From a checkpoint of a small mixture-of-experts model trained on Wikipedia.
Experts: 32 experts in each of 12 layers, 304 GELU neurons an expert, 1 pick a token, a softmax router.
Below are experts of layer 7 (counted from 0) of a mixture-of-experts language model. Rows are named router (the router's row for the expert) and show model dimensions 128-191. Each number is 50 + 10 x the weight over its row's rms, rounded and kept within 0 to 99.
After each expert's rows: a language model's description of what the expert responds to. This comes from a sample of Wikipedia text that the model never trained on.

# expert 20
router:55 44 52 40 37 57 47 62 44 39 56 56 41 57 39 58 37 48 84 54 45 34 42 48 47 57 55 52 70 48 35 57 54 53 62 76 58 42 52 41 44 49 47 53 54 51 42 49 59 58 45 43 49 54 53 42 48 42 58 54 61 64 46 42
It responds to: Latin-like suffix pieces in species and genus names and biology text, like -idae, -ensis, -osaur, -ropod, plus closing parentheses after years.

# expert 23
router:53 59 48 36 70 69 49 61 41 38 60 52 53 46 44 38 73 33 65 62 47 37 49 60 59 53 53 37 49 54 42 50 36 54 56 55 49 35 45 46 61 38 41 55 43 61 45 52 50 49 39 60 46 49 49 48 56 30 53 42 55 56 67 31
It responds to: Common given names and titles before a person's name, such as James, Robert, President, Governor, Dr., often in credits or news.

# expert 11
router:48 64 35 48 40 53 25 43 42 39 49 51 49 43 46 57 61 48 47 61 39 50 37 40 42 34 50 32 55 39 40 70 47 47 52 54 65 54 42 50 24 49 51 52 57 53 42 51 61 26 48 37 56 48 57 40 52 39 67 57 48 49 67 57
It responds to: Determiners opening a noun phrase, above all a and an, also one, some, several, another, as in one of only a few.

# expert 18
router:55 63 48 48 49 41 50 59 61 38 58 46 52 50 45 58 47 35 54 43 54 51 47 42 54 58 43 62 55 35 44 65 55 59 48 52 32 45 64 90 64 53 47 41 49 52 55 43 59 51 49 52 22 60 51 46 52 57 52 53 58 45 51 43
It responds to: Syllables inside personal names and foreign surnames after a capital letter, e.g. Van G-is-bergen, Mc-Le-ish, E-h-renfest, Mag-p-ies.

# expert 0
router:58 57 47 44 49 62 51 63 43 49 57 63 55 64 47 40 54 44 47 60 52 47 40 48 52 53 63 47 53 54 50 38 40 57 57 47 56 54 47 66 42 49 33 44 43 40 49 54 56 41 38 47 62 37 56 50 47 41 47 54 56 61 59 46
It responds to: Quotation marks, apostrophes, dashes, brackets and this after sentence ends, e.g. " , Critics', ", ].

# expert 6
router:49 51 48 46 69 45 38 76 33 53 46 57 47 38 34 54 58 45 49 70 24 46 49 52 50 51 33 33 40 64 39 48 37 53 75 53 70 43 55 53 43 45 35 53 55 35 59 47 49 48 60 36 39 67 51 61 59 48 55 67 55 40 57 39
It responds to: Words inside names of organizations and agencies, such as Force, Commission, Historic, Survey, and of in National Bureau of Investigation.

# expert 29
router:60 48 45 60 58 72 53 56 43 39 59 58 37 52 51 62 53 42 56 75 49 39 47 39 53 53 54 57 50 49 44 43 38 50 52 74 34 63 48 55 65 19 52 49 56 45 72 58 48 60 29 45 45 40 56 49 38 37 42 49 57 42 55 53
It responds to: Line breaks and = signs of section headings and title lines, e.g. ==Biography==, Garcinia minutiflora =, and line ends after table rows.

# expert 31
router:60 65 54 48 53 75 33 60 47 33 50 61 33 53 44 50 48 35 52 62 58 40 54 37 60 41 46 46 59 49 39 54 36 51 66 60 53 69 48 57 41 38 45 51 52 48 64 55 68 44 32 56 55 53 54 41 52 40 53 43 60 62 62 32
It responds to: And, ampersands and commas joining names in author citations, titles and lists, such as Powell & Lopez, Floyd and Richetti.

# expert 27
router:57 47 58 43 66 39 32 56 54 46 68 47 52 33 40 62 46 46 42 46 51 36 46 79 55 45 55 50 49 26 51 51 52 18 51 56 61 62 41 56 50 35 33 42 43 62 43 35 43 48 20 46 32 63 55 38 29 38 64 63 55 52 47 50
It responds to: Digits inside parentheses, measurements and dates, plus Thai, Japanese, Arabic and Hebrew bytes, e.g. (age, 178 cm, 2016.

# expert 3
router:51 49 32 54 80 60 40 63 41 41 50 67 41 50 52 54 53 51 49 69 47 50 49 70 52 36 53 40 44 57 47 65 33 46 55 49 65 54 56 50 28 45 41 44 56 71 60 40 55 48 34 50 61 49 57 61 50 36 58 53 54 57 68 65
It responds to: Content-word starts after the, his or a that often continue as suffixes, e.g. ag(enda), refer(endum), took, original.

# expert 30
router:54 43 36 44 71 66 32 43 38 44 70 46 41 39 46 62 55 44 55 81 51 46 44 51 46 53 44 45 48 35 41 49 32 57 50 47 46 35 40 52 29 43 46 47 47 50 48 48 62 31 50 49 36 65 57 48 54 60 60 55 65 49 69 56
It responds to: Place names, especially second words of multiword places, e.g. York after New, States after United, England, Kenya, Texas.

# expert 1
router:52 45 28 56 71 31 48 48 52 49 52 60 52 39 55 57 67 47 53 57 48 54 50 71 53 42 57 34 43 31 55 46 49 39 53 52 45 41 47 50 51 56 51 50 57 67 57 41 65 42 46 58 54 40 49 55 48 66 55 43 55 43 57 55
It responds to: Nouns in sports and career narratives after articles or ordinals, such as season, win, goal, shortstop, field goal, year.

# expert 28
router:45 64 44 48 53 68 45 50 42 44 45 56 39 48 53 55 66 44 56 62 41 33 55 44 61 58 41 27 55 41 54 62 27 64 57 45 55 60 67 46 44 32 39 38 47 50 52 49 63 55 41 58 54 56 48 54 31 50 58 68 54 74 67 59
It responds to: Colons, semicolons, dashes and pipes ending labels in infoboxes, taxonomy lists, tables and times, such as Tribe:, NCBI:, 30:15.

# expert 25
router:49 62 34 73 73 61 50 46 47 51 70 55 38 44 51 46 45 48 55 77 51 49 28 45 46 53 53 34 47 43 49 48 62 19 43 54 59 70 67 60 44 43 48 48 62 53 48 43 58 41 45 48 57 53 62 55 46 39 43 43 56 66 50 42
It responds to: Prepositions of, at, in, near and following the in place or institution phrases, plus coordinate marks like °N and ″W.

# expert 5
router:41 72 50 62 64 47 45 56 63 40 55 52 45 50 46 53 59 43 48 59 46 46 43 43 55 54 55 41 44 49 48 44 59 57 66 53 54 36 40 62 18 51 50 32 59 47 63 44 55 56 43 45 42 43 49 30 44 36 51 55 69 58 65 52
It responds to: Single digits and number pieces inside table cells, scores, vote counts and times, e.g. +8, 38,345, 3:06.02, 10.0:1.

# expert 19
router:66 52 41 56 52 47 34 33 48 39 40 50 43 53 55 47 58 41 57 56 49 46 38 64 43 34 51 67 52 53 38 51 31 38 50 52 66 66 43 53 47 31 46 40 58 56 33 47 57 42 56 38 49 49 51 57 51 50 58 45 66 72 50 51
It responds to: Words right after was, is, be or been, such as as, became, become, and passive participles like killed, elevated, selected.

# expert 9
router:63 47 20 40 61 49 49 52 39 56 65 66 43 47 60 56 88 42 43 36 26 51 51 65 54 67 50 38 54 59 47 50 39 29 48 43 50 52 47 45 58 54 45 47 55 48 39 43 46 59 48 26 61 61 62 32 36 45 61 61 54 53 61 38
It responds to: Word-ending pieces and short noun parts completing common English words, e.g. leg-it-imacy, entrepreneur, brigade, elephant, armed, sister.

# expert 4
router:61 50 48 50 62 70 17 48 52 57 57 56 36 34 48 58 50 52 47 45 37 47 28 44 58 48 47 53 40 47 46 59 24 52 49 44 61 64 47 56 45 28 49 43 63 65 40 49 58 49 39 56 55 46 65 51 55 49 54 45 49 47 58 32
It responds to: Conjunctions and connectives joining clauses or list items, mostly and after a comma, plus but, while, than, where, or.

# expert 22
router:50 65 51 36 47 34 56 62 38 45 66 66 51 48 40 46 50 49 53 42 49 45 47 45 56 65 55 41 54 61 46 60 51 44 39 63 46 53 43 45 36 51 30 20 56 44 46 33 81 34 48 54 49 57 58 47 52 54 56 46 45 51 60 52
It responds to: Middle and final pieces of Slavic, Baltic, Spanish and other place and surnames, such as Bad-aj-oz, Brod-sky, Plov-d-iv, Lut-on.

# expert 2
router:54 52 38 54 49 63 41 46 53 34 49 53 35 50 56 43 87 39 51 79 64 45 53 45 44 66 56 54 46 43 46 44 33 42 66 51 44 69 65 52 34 49 33 36 51 55 55 55 57 26 46 56 43 47 50 55 49 44 55 40 58 60 56 31
It responds to: Prepositions right after verbs and participles, mostly on, in, by, for, with, as in posted on, participated in, based on.

# expert 15
router:52 54 57 68 48 44 57 55 51 45 46 58 36 40 50 56 41 50 45 41 37 56 45 66 50 71 43 57 58 44 46 55 46 48 59 47 29 44 58 68 53 57 48 47 64 54 42 35 51 54 52 43 40 52 67 45 50 46 51 64 51 40 48 39
It responds to: Lowercase syllables right after a single starting letter in common words, e.g. p-ock-et, o-ce-ans, dram-atically, sod-ium.

# expert 26
router:53 57 35 35 66 54 45 65 36 39 54 61 51 49 30 49 38 36 68 73 51 37 51 50 53 44 55 51 59 51 42 57 41 61 63 52 58 42 48 53 60 29 42 53 52 56 61 59 54 37 43 49 48 49 54 45 52 44 66 72 57 52 56 50
It responds to: Pipe separators and opening parentheses after names in tables and sports results, such as (COL), (Czech Republic), (qualified), (born.

# expert 21
router:68 52 59 61 46 37 61 68 24 40 55 51 59 58 31 60 63 41 69 55 52 33 37 41 49 64 38 53 41 42 55 57 51 54 56 50 65 39 53 54 62 44 54 61 62 47 50 54 58 50 50 40 43 58 58 41 50 37 66 38 58 51 49 50
It responds to: Line breaks plus capital initials and letters in Slavic, Hungarian or Afrikaans names, e.g. Krzys-z-tof, Oosthu-iz-en, Sz, É.

# expert 16
router:47 69 40 59 66 40 40 66 40 51 57 49 53 64 52 48 67 52 54 67 49 59 40 45 58 60 61 29 48 49 48 54 30 55 56 63 64 57 53 58 30 46 44 54 51 52 48 51 59 43 27 54 42 57 52 64 43 45 44 32 49 63 52 32
It responds to: Digits, scores and range endings in tables and results lists, such as 0 in stat columns, 3–3, 3-2, 1976–1977.

# expert 24
router:55 65 66 30 49 44 31 40 67 44 51 52 52 41 47 42 67 42 36 53 37 45 38 72 56 52 30 60 50 49 39 41 38 45 56 59 61 71 43 58 44 39 47 45 46 53 43 46 62 40 47 58 26 42 63 52 36 48 47 51 48 48 46 53
It responds to: Words in wiki section headings and table header rows, such as Rank, Votes, Notes, Role, Goals, Ratings, rants in entrants.

# expert 14
router:63 58 57 53 60 63 40 66 56 50 67 51 36 26 39 49 58 45 57 45 54 46 43 55 46 39 32 46 59 42 45 48 33 56 57 45 81 65 34 54 41 35 46 31 42 56 47 52 56 41 56 40 50 55 43 62 36 30 61 69 59 59 46 44
It responds to: Labels and line starts in infobox-style lists and table markup, such as Location, Born:, Species:, Binomial name, Losses, and table separator rows.

# expert 7
router:57 48 40 55 64 56 55 41 46 38 58 53 17 43 36 43 53 41 46 72 45 49 32 67 55 49 56 62 39 58 46 51 47 52 61 52 52 53 43 62 40 55 48 50 42 69 29 22 57 38 58 47 53 60 58 49 36 65 57 55 57 50 56 48
It responds to: Plural and derivational endings on nouns and verbs, such as -s, -es, -ations, -ers, plus words like there, shows, parts.

# expert 12
router:62 63 53 36 64 63 60 50 42 37 67 64 37 49 49 53 52 42 53 64 50 39 44 48 38 56 64 49 64 49 46 63 47 41 57 67 51 55 41 53 26 52 38 41 59 54 57 55 62 47 34 54 53 41 50 48 51 50 51 45 54 65 65 43
It responds to: Pipe separators between numeric cells in sports league and election tables, plus semicolon score tokens like 1–0; and 0;.

# expert 13
router:63 64 54 47 52 58 56 55 48 48 39 46 53 50 50 45 47 45 64 54 34 51 42 54 50 61 52 56 56 54 45 67 53 57 50 40 44 47 42 76 40 55 39 06 63 55 61 37 57 50 50 59 19 62 58 60 48 42 50 51 42 72 56 40
It responds to: First or second pieces of capitalized names and title words, often right after A or The, such as A-ster-ia, Hard, Holy, Great.